python train.py --n_layer=8 --d_model=160 --n_experts=64 --experts_per_token=8 --d_expert=32 --d_shared_expert=0 --activation="swiglu" --moe_layers=[2, 3, 4, 5, 6, 7] --router_score="softmax" --normalize_top_k=true --routed_scale=1.0 --balance_loss=0.00487 --balance_bias=false --router_bias=true --init_std_router=0.024 --lr_router=0.0017 --vocab_size=15579 --norm="rmsnorm" --norm_eps=1e-06 --tie_embeddings="early" --optimizer="muon" --lr=0.0129 --beta1=0.93 --grad_clip=1.0 --batch_tokens=131072 --seq_len=1024 --train_tokens=541900000 --steps=4135 --dataset="wikipedia_en"
Below are experts of layer 2 (counted from 0) of a mixture-of-experts language model. Rows are named router (the router's row for the expert), gate (a neuron's input weights, with its number), up (a neuron's input weights, with its number), down (a neuron's output weights, with its number) and show model dimensions 0-159. Each number is 128 + 32 x the weight over its row's rms, rounded and kept within 0 to 255. Numbers have three digits each.
Before each expert's rows: "gets" lists some tokens that make up at least twice as much of what it gets as of all text. This comes from a sample of Wikipedia text that the model never trained on. Tokens count by the router's weight.

# expert 41
gets: " ", " c", " S", " T", " B", " P"
router:109131156144149195189110091131107156128103075148127122145138151123133120154106133090134168174143178082131118158116098128082092202070149145087135160127111106072129128170067130120100171159154163169131158091146117160150128164146124129167151145099124163053184156147112104136062106077127132170166128046149082108163102132100124085119120196099154165126120174114140132082130134156175152178137066197109152110096123130140078128185111143086076128115125121123148093119154199149061116131104154
gate3:035160110096179144113080107170146183073143178182140105057133131129131117132121142123148170170109110100158112162168123130171050118147157152067164113107171136122154099084118088128144101101123098145111119102169156121101114127145128201157141152122135169096117094091121123131092106141121134155091127116096123143149113137183147127058163136193115132191105140127135111130164131074146122096166088010110098144084099137111119153126075103135131123133146081106056130073103087160081102117135138
up3:220131100094108139140162121068148087128127137074099159101171119109114132167181162173148114051129140120107139172098123092141138109102092165163108110122133088169098116145145099162071211130056130125127146093112108179170133105103138076104144126101154049152055161157137113082095157127079195109096129163136163124123130193143108077150096120141101184127104147177124141149139120157139139180137095169090118081118130186106104122139126139141069111145168107104123138089096129089159116068138144
down3:126154128114162149123095102121095168124080161178124134131111119219153101119134119094120107146127103141097086114153109146098093112098174213176044086075080136129177168201128108112238105110142112124134102117141127079141112152104142131137088156148131087096137137159125097137131107102146223088112125143133135104161128130174117160126125110157140103130113076141134135156223151111132139111076157128115127132106076145152088190157146172152124133141044133137079082111152091087107152104129144
gate4:121172146112131145127129119134142157054172148111161179107081165096078103116122118160146121140128153124094161101062142144085093159096155132095127163172124160151102120110089147149135177142144092147138083113108123171118133195124100143139122088089154092137089129083160172104150142103140138043107052123086088130148143168134107146159072121112177137069173117141195117197170139174186185174110106112048139138143155146158076155122173109133166111136071140091195160139126136110114138084147145
up4:125123163162155132135140046098162075089153146169156138212154145139142029109123146121097157118130129110170154151111083140157116091172199146093086078116151078126091085156090136099161103107096141122130055163140136162149159113146072156078156151069138146155099135150107105173122137112087160132093149162137139176121155127076123108111084085114173113172109178143135152145126104093195109166188139113156173150137111130111163093133151113142170126126165137179093163153071135167174142134178110
down4:079134143136143091077145105130157128132163141112092142144129110111081100124141148216154185100147130111120115088149098147141139127171125149150092093126085126150169088137121155077147040147128086100104152169117120152171150134077076118133160095110101159115127129124058140130152120115149173107142132173175094134146144146092136173159130114101154048158115124131095146140117111069090126155148144096160172158097060177092150128140088144178184231117163142157138079221120132085145179130150154
gate5:115173143138197121108096167118091161114138078107158108093115149151120138127165154140126138117054138094090064090071172161051198173148112104143126086118155140191099132148141161120100119114146180183108128118151119102073173143169172191086167136091158142135093168162135135079146119121103143115199162133142144085106100168136122092129142075156184151192171117125041140178142114090165105131109130145149084142141087133085058105115134125133083131105120145173123105138111116092152124113120099
up5:120153112065140138073100127119133134088194099140128057066062098100159111128099135160164136129051138125073110153149133148074161095162129116094145165118166162054156135106133102070154162069088134102184068116141101081148113129143144133115112071138103122120115181104125176083109100188107087099103133079105086096085108109190105135108109121152147125092167135163153119148189126100062153175127144161150125137110180108123170120137152111128129110118152155204130110106141099130096133164172170
down5:147091119094095124132113144184123147117082147146076143063093050087091109100122115090189152094137106112106144141128088114173087129095170101162132158177093161130147044088154086131165166119080125166128133203126187144129164104155116096140133081136115113152179144116103157116128151117101158079118118047158077167103112042137115155107146157128146109125137115089170101071156099092110122147100191149133108146108077088193177135197151105153148139143167161092119135136139104111128115112160141
gate6:159125204119123054089117122090201091164123101122152154093078049096109094095159092112114093123140127170176163163090103166085161200161156138107144117131166128153116148115141082164116169145103122095138125172133149117104153079111145164096115135145140132101061089134150117147061089192077183149163169164133137155121129079099100100095116095113100151173100165142117135072101110138041156171113133129176105069136105136107152182120128120124074146114118108145122139060123106114095155125115134
up6:047118175145078178122146159187134113118105081080096139106173142193114112141066148205089142105129087095122096109165145168135136142101099135115138134151135103130139083115136107162129105098109128107128128083149123139177107112154163139100153203193118093112094140102093089137121143099194133121148115148108060097105161193127137165111074137121045099115114149137116144139118156085160175131168079114196133159124171165134134074102169153164168060123109107140090099118102105162134099190127146
down6:133123133182127109137136074095082114064121132107131132134095121172102121190174134115115184078061112065099111140182149154140132138087178086132098134103107157069120131166127147091153140124149151143136099185189153131151112105129119135139138176148108120127162122153172136080165132122122184132154081144153153147150185198138089125145150173125191197093121136116155141155084161130189122119092101154146070176072075138160129121135179123112098184113100067095130104079152104102102114070075106
gate7:016037178114135109163090118095165123155134156153159132119123096090145122111189134190087107110132185149153107133133122094145075127152131110112083136109126102147133112125147085137120089102085117138053148076189111134094143152120133161131110104161074153095103130140128111059112156126066109153136125120138082126142149125146108141175132170129134112071135114098111063131168125177116153180164133186182160128140078153079148123188126144140156136098171143126147089109132059139061131100112185
up7:111087107103095157117163145132112089131152129164098108136087091128101108072170118095118140118155143093137183127147133073196157108148101105122200078090057076081129185111188062129146120110091146161103094113133129075114160114110139096142134158117168173109121134121220149130106159131108114133128157129104075103145131143152174139076104101107146133162113025132095144151134124114151107150130134133081128156126149089164173161080040144060163160147116099132147163150101114178151188151154126
down7:097204148170116142127104152113125175141076071112166121144123182117123120106098157116078076096170134078096115206167104106070090153151082133153155146082163145129167177088156125119128170126123135136140093108139174095086148056076092154120075148144158120089098149159139176112122098160123129123115188133119092089150092131102122127115127177122213112075102157100149091163139110070135168148147151129142144189089121103089110168130176086165109183067115158114118093116099126124106124137062143
gate8:124130070132113138136127137087105101171154136166155152109094100119085123118168111113167139144188184130146195201133108138149131106128091072144086114160084099141130181118093148158096102187111070120112115118111204147112172048126118042106089100151145135140151126133190143084136139125084069110055140162170141147138138089189136078139115113145087134159079155115102172105128063106110156123116108180113162117106104109176121164100118131144099201108114131106132137136112149179155156111067148
up8:177083088133128088118111127164148117199124147060163150106131125149099132149120113150115148114126118125125072194150191129170160119169147105108120147096192090131195150163171156066137119129119166115182108101136149133114120139107118100058177117159079119135134122121105132087173150167085075169065144141135074131126167095134100113131187087148072108163125123149187163147113210111133147135145097076160136059146140128140118205171120123177144096146132175103095124089083149156129161132085151
down8:117142124128058133125102070136100084144115166146120151138140109109112151101173162122131161163098147136096084158111128106119074120146169171166170062161109192112101149070075144180155156154179170111141148161111080104164063105092159116152083150069161157156080183087098163154102100178148202103074114152077129126198130136111117107094105160100066174109153099113159150106157157109169162105131120118137074153185123099101155117125125134058157097127135136124163120142174145123173110152151116
gate9:112190159111153165077165120112094115107156080057098151124170129137153125113140131119092158146120076098094124078131106156131144214081094139169150126170096123113101102139092140156138095151110123112144122106127107106159120109138079136104127133180138160117188068090124177143118167114160151104114121083127123119070128156112092135097128164124164119066128052167140139120107111139109145121135082124183125126130138076108020068085114099128150070077184126072117086084144194135173135104107075
up9:135137186094115127081128141110044132129155131081127139107099173104081143184130125120092083137067099106089135095119070153145114143158085144176167162137096112152167132153109170166119120093073127113125106138135149095135140122178169089102118111160079142091120073129064106117118172132120130090191130142100132147144175145123098111125122108213110081098111120153128160135178085104149148072080115135180117109133122084094138163093201191197139103083052133129102101138161129117105078185133149
down9:110151148126094163101132193075198112134073116217106096155095127149133141163041163125099089118153081094175175122127046107118121161171079183127141156117123166097141121094134164143150134136115109168145135151110155127166112149160120150116143183153140128137101064137126136068114126092148136095152118095094105141106124039134148134138141164163126071149117099156161138180112111136100130140128072184185109109151176140152107153095129162087117087071121114150114101133072153153051159172140136
gate10:123132151146119095093178089136090145096137105157146170113119157109129097146153123123089086024047150135100128093110078116132074084112076191122113100074130166171131134174139126113161140096156100103081148117150145140172079107152105150174094098123125131135192143107102138108100126146115082125100073179184115082106162185146136134184162138154172110074145121119112103208150111091158115103158130182137111129122122115138155106139155207155131104106082099103178112163129170172093178112105168
up10:133101085172146130098139186135153111086120121101198173100152138079046131136141104119136119106127099172152097138113102171145123128160158104129147163145141084126087077097151147136097086089126107206175102111126100059119132182095136104140090114106106172101058123093098132081159117100085118155091171154224108123092178138144145144157074132163142080157170131065052118103140077105154114107080140094099137148127109156105112130129150097178138156182161125108125058109157137152122108101148144
down10:156115157116147092128095161140077119123139082078117149126098158125097102141228153137087146141194118104109090167153112167149087111130150122137152136140059120117119110070078103151174121183236092123105078145122139076092116186070124127114095141173117103125131168194100113109149125152177144125132151142120085096109169143154075128152062135104160098132163178149143133099184165120162136124107116101109109138098186184104129109174136120099122143144090092127131092055111123104167177153086136
gate11:110150134128086133153082114176163162129082064067164155129125159065186113092134140123150110116153141021140086118134118148159092181110161120155127164085089132143152145119171126156154109155101163081139115131092146163087124157147139114129157170141100098093100139168159083142152118073115086111141129144154085097104114215115109077164095136082124090108132117121143060079097180069165134174118072099115115105157095124109122119170130059158162135133082079159151172147121098170156166129091133
up11:076143144124130099115118061093142106141105104144173105128085144089114157106142115087142212146110175065140069133113126103095171132124075117168141087108149148093068175124075143096102197155145062136133156123090140104156111091164135138177084153073174196111202126131159133114189052134078154131077117091177121125125101153139110067131118163106170148176105131140082069179110114123154196115162162097148153133115140144092135102136129119121146110154166119098141108141148143169135138173121132
down11:151133118071160102130164161029155148197148113145102108107149156149099111113077123202088163128091138062127130095169170199113158146156139132099113083112113046131144079155133135133087124095091158133157128115105106125110144152077091093148107072152150094147088165138109183129113142118123140154100063098114145163127108134132108155082142070140127123104073058067163146163117134108080140110152138126156100148113109107181098112126148125121128109148082101166069139166075168137126156053150091

# expert 24
gets: "-", "–", " p", " m", " b", " c"
router:190098135144185136168121082111081123152114057108137120129183122154157186163111170111174152141102121073157110119122160121084114165081123127126141114060139112094108085084131097110117132181133149159169145116140136160120160123152121136128152146082072067088131164112143113113097127120155161167166120067159131118148203213106103122117095199172126116076185134107139139110133082186128113125086102149102152143152128146155087081113126151114157093102178112115157054144134170190108170086120081
gate3:139125150118179168099082121138096087064110122155148073084130149146127128198106188125121146080128106094172106149065132119153087087126156111084117143131140131108141156128196150061141136099153135177157156151126130163130138134141156128103138106143133101070101108113091118087169177171182177053134082184117135170189139140155094116170086129133084111112122141128077138182158090095105074114118121072133136085111032111139098143164106127153132159126112137103044142104134172131078140140169142
up3:184123125192107146054131158116121147092104083096132153171089194132109132144136125169160065137111106152081094094075130112122183146168074119123107133164144081093082093142104094170087134098159120081082094187129076087081145120151153106116183104144168095102153100187129170134143106165135141126090092129163131121121108139200148119156120107168156149146101074190138167098102130091137148113149116173137117213133144149143090203156114122134120062140125115109152143108128160114157069175150133
down3:118163129183173164123164178137112109154162124159108197124100135132154121095160088145098084109122085147094151051077169150124163114134118139139127113122106102137102113160130129142144169129116127129143058210145110103125103126102059121061165134168118123149107210151101055097126141121130174157112074120148177057123142163103175161110176178119180177096138148150156104163124118144104145025120147173101147109103113137162099085135159131157115113119079162166150115134137105145148097057140140
gate4:143115111097082165117114107116120110109141119075191161159142106146107091159101147195177183082126129127097164096147144137126120157067143121161128085105131139118128056112102130106163084122113145146153157127116165163125115146109164170153103143111136138150111111119183119081069111182121173154081171101091126094155154174091146121118098121191139078164137062075146117105210151105143099110105072056141143135080130117126071116172121171119136104147114104094132115152166235116146110053103106
up4:153157107119125112155158119121140110153132163105135130179148114178158045118107145141123189134125161118152126172190156102171140130131158118110092092097130091163164110106123143117113163150123117119131045121143135095134119093129150159067142160120074157179097173115152156103097160187105132140076118155109136093120131125111081147124128133144212130169146167171180106173206177187131096142166128063129163131095088191125136127143187158077163123109103188169141163123107146153131182040107110
down4:164108137086188137107186094058174199153128102047213083142152134170187124152129135163142145131082141106129153124167124128162136115142134182195114139087106086067163107131157101121062156098140188135101093077119102180137103130078094150184136164155132132132144102147144118079093109138143124124122182174090128180137077129085115162136092111101114073136120095084136065109117100125132111125101104076107136127086131169162110138116153132131152143113158144152151093189127139116077148107164086
gate5:176149135108195177107191114106105127103126122116082127133129146140094100171148156123141152143016133119153082083128133156124130103115169168134139126113139152166107114145141100120120116177077151185127129161127124145109127208093130147120170143135109168177104122069122157083128134162130169101115150183117174118173149198147116100155158141185105113155144133122152086129190139153097093023144104149139091107128122116120077106108175170142143150158149130157196110150152069122162081057083150
up5:149124134130106152088111164054209131105186173150127150139128117037124137131102124092147173178148119207127138126136105141175120116231148103120118187117152134105151170124160105123049093061102109105147117080114162074146072098197140150133117146133125131141105092108143127127119127112113097106112151139143203188078153165089106115129138147138088160181120120116075141150148154080057155091095148103146158155169107128118116172080164147161128098098124140134136114070133119113116151139097150
down5:080106136111122100090117114080134174048150189102123141103065128108111122110109101172104154110129126131040057167119132077172139150146123187124098131153122108097096153100149109099096148090141098083094145144130190073173169102164130119137100119152091069152161112170108067115148145114092133150169137104155088169078107174128055114129126094132118188097079144153113146122148146071151169166093162140137164142108104153169116165181079095137142138112076167158121109119109173097130139129158192
gate6:180121131092104093109134153120192104153129157124172145088149120046099111088167136093139158168210182158129207136094121116104151176130118117172131129111122131148146162137116111139059157143071121101134085187129156132101141095131144084126142109121129112176074045118085185145126133184106142152138149192126204118093147079097137106077157100144133097102124139130135155111131154134057096104094144134128110112158108090052167176129131100101133150080144080144156113078136135122172151100128175
up6:067154114143113206120171180163077134146091122129108127133172103113111100148122144099111187104157081126109130106152130131141066117126157082106085118118160115171102114120106109154147139171142121124109129131141126162180132132140179117141154212190174089137063184155129116114105078113204096055072140148074134066131136156165099145092126146092088109145122178106117109141126147117074153159128168102099191133152178139211124103170140147148126080085174145182166140161105102133107114122150096
down6:103155107139118128146125094116039103042107145142144168177150115153101141176091127141159110119141089131076108093140148127153101167073149126140130155163095084101137094128110164075129102099124184152152112167130127153177150176140134131095131167109104087126192126114147109087172112024208146126140144116136092115102146194153111157128129212113142183083135109107149135140138114162169137139081129121170189132087144080164047102148171135121136107085139140109112114104158154140125054094126115
gate7:137124205150109171175118106117124130134110121169151110145111189089116128116140139200171091143079130157042099116136089128167149121174162170140098136098154137137172079150149131121084130095114152130093169144110076095084141128122117119079130117156073166157128067150139160174155158102141206118131153118202126127162123160128049109108137115107133142092114129085123124178085165116114138096098152193123173127161064119178132118155156140145208109173182123147187103093142152165101140178117120
up7:164131132049127086141109162136094142161123155107150069156147116121173120091119151140134107137088106118108138189151163168149161199093102108235137132125132088094156093112165127078123108130074139140109142124167150027067128126181112132109153119137173143130114088131152098175115152078136119109094111150109095124109150071101167061142161128124125096185111123165132178157103128123143144125041128109109119163134136157067089110081106103139180131087185091098128156097071082155138138144145138
down7:130108045141141119110105110119071149075065107152128045233136140097136108121067164083124124113117130144145132105132155130136113115140150143147149186066133152153106157121097102125132145129083160156138164135159105108136167113184164151172140099112101144112079092152124084095100120124105127139126108121146103100164155147117186081100191150107170223195073172154132086124107099160139181145130097147163136146110058124107082154127136061138112105099183092144180132140132141118117170128114167
gate8:216113080147098043150111087105137145093128113151133154084109085139114127107142136122155161125185098184126188126073105145177161110102109056171141163110126133143120154119066117146113024174140087146159157177094166136086158120182123099080125112153162112135105132132159085143129105133132121130110119168156064141140167114126141181124053123148111158129100086152083064130158074136112123142093120116074154142119146107117121142084132180075110130131121101117116139190146186177122108108114165
up8:209140111109111121110072188129090189156148132120124129147127059099119094058050126098173166107134140155107084173175125129158124180153129098085140144116160155170113144184159123067164148085124114159173146117138112112118114163077111170121107188143140118117143122151146141124176089166118176140103090154134089090141092165149162145095153023142127071161135194137138125109193152171110112153117121130109105100130179157143181144080143111108128090108142126121067132110103164175123117087124116
down8:113125144115112099124175111157144118186074147093102092106141157120167105170103140122161103168131117111117125144115091132127157141098139159134068092119153154138080116175110089190145172081166122104143126150115128160166102153145189138134127113125165133144036142111221130107100103128123077112107122103109131093201147132178109130106060185132129131067180153098164169098149132162175148063132162115065192077125130089140141115183126186072117149167141098158147126136078173137092120165146084
gate9:120139092101155185134111127142146140158121133102132078115152116120086081086078146095130112198155105101111145150133124137149127117069110111156112174084082122058137149117098116111096099132156127144121162116145117186184098120113139127211135085141130088074157154176059159106138124098190104088116073085088133111106143154164136148076142100045121098062113107157180159139125038191130088092153139139107106148113189147091095130145099152128169061103170126143109120089118154147111111078136133
up9:169124108115140114093102103102130117128209142123123117137137146134126158152091110132101086127101148137085138123105046170133168075139078216163142139135124119122139163103155114184185106089107152129164139119126110140230094112152103111138154153112147102073128119082168140108182194142149099095169069072116135196134204148080123158118115113148070122140128101135116126120140160079199112099078158145097113088135107128130112154137116159159137147100080144113075040124095108107091154130091100
down9:149136106190138104164136189095146119178128104165086076128116057129156135172102166114107111143112168106184174105119091134127096062121152137148146113128100062120147125081184170201203123116156115132115197108175175140155149144095078152168115094087108140125076106131184177142144133129219110129162101111104157171143146143098152161076127150118114111152100152041131092167095125114089145121114157156095156124126068170086109124112168106112121144113150112110103107142136137129074164081138150
gate10:117101123090135062110132143102123094112129128172133170134146045113121132104162108088202147108055109081066213130130161184108078180146085178163111092055129181111075153092125144118165111063100079132130111135096167133136147131079142128169142129122130097122136077125135197170109124147082110145187121150091123115124088170106136127164102187124082091125112122120098110092127126117133126122110193132118112111123114114111118107090191178154110139162094160134169130156081199115142163137104147
up10:106137074156154149088159134106073040036158071109173162132122094094114090145088082163142075049067142184157124115092168169141046128123138156053153095142121137074148096135147075104163108178135154174120126081113119134194106080167108158171108119110134151099089152105128137096108120143071127127098132150127083101130127112136161154125065147158105094097099100099142112126135150106128136121132171109145140138091099149112137136140134096109172135140077164094120114130096099187151180129138097
down10:117119112145137187084130091160125091094146145087099154111142132085117202157109112157093105159165137154103100208146059097138103140086177187078139149122148157169129084116121119136079124166174161101120119142163096151123128098106140124120045116114153163118172222149070116139124157140126147076078191150110062094144166105176140149119157114074170193132113153149106089093139094158149140116156163148158199085154091128123160101104157108107141108117136160119112076100135134089111109126142175
gate11:138162197098145105082108157149165152123081092125089114137146130117143188139156141136121046171074133102115151175154129113171098154097045126132134175080081091122133140150122107095139097081116146183102151095110174158134111145152084100138179147095075081120126111069165113152104160126153154134112129176151102086112132201109086067147078110133152101123118221075133096173141110123136195123073113118124178144081114142190098097119134181128140140123118150150133134157167152166107174118132144
up11:091147121157135073151148067163117122140132103102121117114133124125190095113152076154146220098132104032168134119078099171142111122164148122154105133178128128057095116115142098147130108128154127148148106139129114198073178067168164162142096148146147161091187144153200126120148104135102156169133147085156093102155130110128143083140120107078151139051083127120175113152094136101118130163106164131140076111138094139105143084148082052196142071130117103128117137157090067158110091113148119
down11:117170126129116063139174134134132137169131099088136122117175125104104101120023096136090187069181124126132170151076104114093162142124141147159114087159159116128147123085147126171171122123121154115181079148150078128134106112129149169101194129125123073123104149113098142137153116125133154060146144079096095169175122110135112129158106082152113138122105079117154091125073135055159167124065122084116099100147080139062145092210131090110119095124097156159087066165119124121170090086126073

# expert 23
gets: " a", " an", " t", " l", "v", " f"
router:128079137117131167166101130154117069136098150087133163164167192080121141076114131160160139161095203136140144088084094137113107121075164102059118154123131087065112110164043146134164115144138141129125167141033138082117146212101138142141159099144148128139096141065137090123048149084166118100135117146103117109077099113169092112116090215115135141152156153143154083113160087166134168114125127155115170064146125118160119117097116147076135117141140146116142149114177188109138142140125096
gate2:091117070150147188137119161141113080084053151123090124131140093182132150074145085104106156129146164117151094105115137141096157136116142129149061168078137163089151180190153172093208137058102220093152133190144132095097160154164150097113128110140132144090126168138117140168127137126128147166130153072110080120095155154146120150148117073113147125147115099192160136175147104141100155168138093160110083122134088072117166161067133145129163112145130194149134113147132152133089180100166170
up2:112132114141094193135178058155147161115131149142169070164148125106140145149108062095133143140147166187143134114131084117185080116153092170121107147173129151062156151150139074079188106198166127130073154068115136117137179112153151094148092114084143129120107112142151077113125129049159148133125180167114116106109111105168141117099156097114156162153142145069076090192175085098131121163114128133130128117070109097145138186113135090090123114058131158126140116114179146147146148086201132
down2:068131103138129085125138094137179162115123187075190199170182122142144181124128133120125135134175097098132090095111126141129142131122099180083101143126144095107134067098160058126119143147175105123118183091103115139143121138173144107155063110108120120124081123104173137158143103087061187126120111124078138104119139131122129121161164173081108188134192123125077114081174186138136136112083150079136166121094112124137100131140094152142127080110188073176100093155226141169133151134121084
gate3:136136089104101140138053130116154143096109161163136096107156141126134167065090137130105134080136163095122180088114074173141146081071179105089058122090086095095103147083159134092113110124139179104135198196130126084112118154125190170140061087111092159104150171106092143170107107061191102119109146073130101145087177158172096138063159129124100107104118184135129108169162130168126181112130092133160089150071115099144132124142122146120124085128141113136117065125107152158123147147090163
up3:138121141125093119088205140128138111075131118173137181125127163091123097091101162142130112089055125157147130095138083149142115100112131115115152140125106181129138154156082191173082180081104098104114104128101097116142128100121139037114148019099156076137110129143123168127104118130135087146127114129138130181060122143146133180160104118102128175171118105107096111177048170120089136220174155114117159086138141187151130148170109123120133129107164080136143197116106080145157136105160105
down3:188114126156178144164136096111162149150090115162133107141095126147111127124147089101127140130114151134122139087073085167117155122111148159109138092142156152142112131161152137154140114082175159111135133195142103118132107042115113112152123100143081109105134101127182125135147136093116124181131149145107180131153175137059097185108106166130123117051162108152058107144097111155111088070079160083149174102161163157201169111120141097153117159202129101187116176136117018153074168102087124
gate4:114139133101133184124071076108125098121159092091096165089163134112137087109163121162102157147129170098118184066096156141116132185135179104137137137156147155119078094099133171124114127118122118154127097151102142158133145090155159150063148106129074102148091135126098095153150187108167140119094131165117063072179052135146181137165143120102139100163138107152124104110138134188202157125124142109107118112181096137138157172156132134177098130129089100096132199096180211120109169025129135
up4:107141129094093108143083143081118094071138190145101169097182110115164085118158141126066179101054177126148068187133173078149094102093136140102145104093142103137107128146143073153127096149171119139107102098168160120131187085158180142132139124145169152081105134140134127118156121168116125125131170135152144115129152119101124131135158222145122092099115182106074095108185093168201082116151169072112164137125106158120088119111165086156180149117130126155072114178116117194163133130104178
down4:153140081127097109150161123153091093107120137165129112163141149169121088144133154135093139095028176132087133078113111169114106098159109114193177128101090155118145126124117093148108135111129169128143120099118181098098140116146039124124150200168120142099113117074152105066124097174096119121113167152137155120133104112073145194130123080116124060123086159109153135080125081122154087158069141120048151130101072150192063100122141122120143184163101142172131155182179158168143135093130137
gate5:116157113151135076188127115161086096118131088140081099137090167120126167108129144160181178161136203138101172122095070132100135121137151098136141103115127136200167134123115113141088110168133172112124090170102174160120188155148153179116132177117121138154126187148104110094163079109109146100133156165146100079112111145155120037156122144122114115117101115086129035154122100137154116115173132156078079080140089197099128087129170158153121141119163097174201151091083119098195149144162121
up5:139097146153148062147151145124097129046144120087120121144122114062074104107165133104144098097128099111073139078059105139130137108103113119099121141128088105088177104100108101118177151133142140121127110094105076100113120090145146076150125063160104126149077158154092096179143137143073118119102131121192149082067070133157149145131214108078054128121132121050079139096196106078095132154121109148085128088097104162100106115134109126141168132176133066094108099151078150110158127124131166
down5:126144130136160173162134109083128136086125201144134106145055073131080053097147129125147121070083100134124114129136132102123116104145029199163095143121139145098126150125154109143112164124108123119157171133076132151182158106134082099136110127126145116160094122132075176095148099123151170136154094118166055181117105132107089197131198107158083145122142143095075133133106191056037111151082120140135156086119167091182130126115097141123099134121180127130165114165155139167145107124105154
gate6:209109147125177097163092092091213103168127097117162140109115112120096143107160115104145096125163199151128151150083104144121177166166166161159148146157135175127090207191155117134118104129116117092107104161122093135091126096095136100130130121111132089178076048130083139155087116194046144154185113132138170125105078101110120113071105097107102114151111128152111143106146100115113135168111151080184119084126132086097184162106089173127101141141115143087138122103120128071111174140080173
up6:115165147176182173142138131136110084121054109114067143140175155210151126176075084157064093098108123087120062125180163131117095126161129124112149078195163115100104108152115175151139108073173141137080108110149121119139150127102135154139123201089093108184079165115076097130114087072121128114138077100118105073131106178151131142090098149053107074141136134107098122151153096103123135155182136111172148125138114124179137114141122148151167072146106136112093111167057132120166156139129145
down6:124134130123140156132087139093067152131091086107123110178171166092177121119121122132101143090100105032112085097208108115104110108100120117132152123109118121119142127093061115119157092135090101131146112129158109116139092209129165182105112168128103121134193199143188118151143106068189125108103133146129102130065203190148136145157102154134096178116134152140197113114118161132153130114146078173140149136177072182152145111137196148085099115133167088116169117115162117109106147106062131
gate7:100069105134106138113097108087134077118133218136190092117125109123110152076164133212103085168129149134138155098166113137149117150080163153060096135140119167134191074121147112128123120102114093107095099155132214118097190217140154106102160152174127134117120096019136135140077138170088158155179137127109106101113170161134105111091121195122145101088191160090131122152160127133083135143159161132161130147137102142128118099137089156110138099099165123156169153160115148112121138090101115
up7:148107091158120159160143171096131121159150155085135093141128166101157155162125127073119063107104174115084112139087098192084148080189112135116144165167097063138170143148141118116105102091187100179077094108191130102149149112109180134093123115106134153077202137178148117146111173070126149102119106090120087141122147080137058080114110125117067063119146139145110129118117133072107158160092127233151109135156079083092138135108119163156120141118164146160124166131138123099128107160186138
down7:074209090164111140081140139087157134159113135168060134149088116113179118140120116065098112152129105162148085089145145112097107048163111110186110145073105147194136183131164144104139193099149128174155129131116106133143128105103148173099162152162123107076141140181142165094169127158179132081082099149126130116085103104135151111178152094135102127130118093125158158130164118047106197114138073166086130114176153154078104117155153160203146130155144127145164169140112152135129174164087139
gate8:146131127075109094161150162092143105108104138139125082111114114065089121125123143123156097125130093161094123206129182129122121121170088123186118145108111136153128203116118059075143111147116116132100127112126159137109146121122169150079182098080169172153156163104143159125087183176130084080153120147174127118145159093149140143132125143082139207150119159101164121089177093145118173092074118200158110050130073107136088133064153117150072136109123134190130124094123166156049155094092117
up8:170153144138093113099126156142113110191167145095134084142083138129080112128121114146115134110124111130126125157150184126147134137148126137115091124129129126126132128125131153040118135173151152041135133142083138103098104138084145157091101122115169105095140114107182127089102132183135102107084079122130101109165146104099138149072153115123090085162124161092173139107122146166108140130104166155118127020094153184082065128103174164160087074065158157173100126087081224206100103171115089
down8:127096164114103145142136116155086150239061149124144092163143119135140154120104083131152155097094098069112095112132089131098126205078115185123154137168116141128103100173099158140141167134149145153077158198117106139142118153089120153114085180132179183097184142117146122142129117142176093103126128132071123155165144154151152128112133131090072107126129079184135129109080141154151155123092162113109124124109156192179098224154174126122137117093129156110130125200081142080101130123202115
gate9:112169102128134154089094147183151087110169154108132138063147147152079120047149113177096087105126125066148129159176136222128116148139090118095189165119129106096191203127126131118123094106113121112147150133156085094114097157134125124091167141132132110123163117139143190141059136113186105098136081073141093167063121192142049143127060130047126146111168136158164156098101103171125129122094135186147126128121118160111110098193089106112098103106091101122115114135110113121141134147127151
up9:167099147104138093072149095168078099132182181067122131168101155079118088115158175159161133155089125145098102120070135155111124141134140109116136181130128081133118099138145157160127105126121114117037117160116091097090186166117058141170133124188163083091096117169180101131110152184111176087136145045103146170157149151080099146105130068126106103089110106130126098149170092152150134128156154178086100092097170072126164186128142141155148113081140117132164080112110180079141152134131148
down9:141108118151147085121134116100129100134105112161096105130189124136141177097126118075126105128139156145083119112233112105096102137105115116071131163189125146116115114157047073142162143156139072118129083137136115098145115154086097088167155187108144177114140153165091163176134127090154120079130155095143141084080094122149101159118159190079148138113121144125160115134105140137087081169077152172147108139162222126190083140134110127141080101072113165082158037139118094115159141144117165
gate10:197175152103190046143085125144125135097103103192140170173107150130144110197166143177086121102120147173118117126093162208127117101124152198101101132170117167111118107135147159168147101100148114080108098173094111112142097167114116089126135118121112087125159105120126150130125176127132129162153136176184169120100165127127150147168142212135166111095146149121117174134118159064101123114113198135176070153154189096169190160114181107123119154167112119147066140139107094144140148158143085
up10:129130162144141168134114101068111107101082085112154125108104123057103138161138138140159110150123148138146124128136101122097136121126148175112155140153119177142171113091104107147097127081118140155135083099103078081143094164148145163205096112070165152111127131050077140114139121125128134074144162178067092111135161104081192107132114189137132123118151098124052145101182076111166059102154139104100142173112129155159156140127130087146137141192118113174161064191097143164114129028081145
down10:116133141109097160156126094097147186096102132126170200173114144122176148132124158126127213129180081086135130142132102119100094143114189176141117133182099140073129125131056146157100140163204161127086123119162129087071113136089124149136077061135151080134187095181089129102115134153121067163106148172115115110155132126133138137128155153157140160137069164127109141107130170176184155141129159117151142113107217143078176146093147118167122116129112084115170100139122104082111125038093139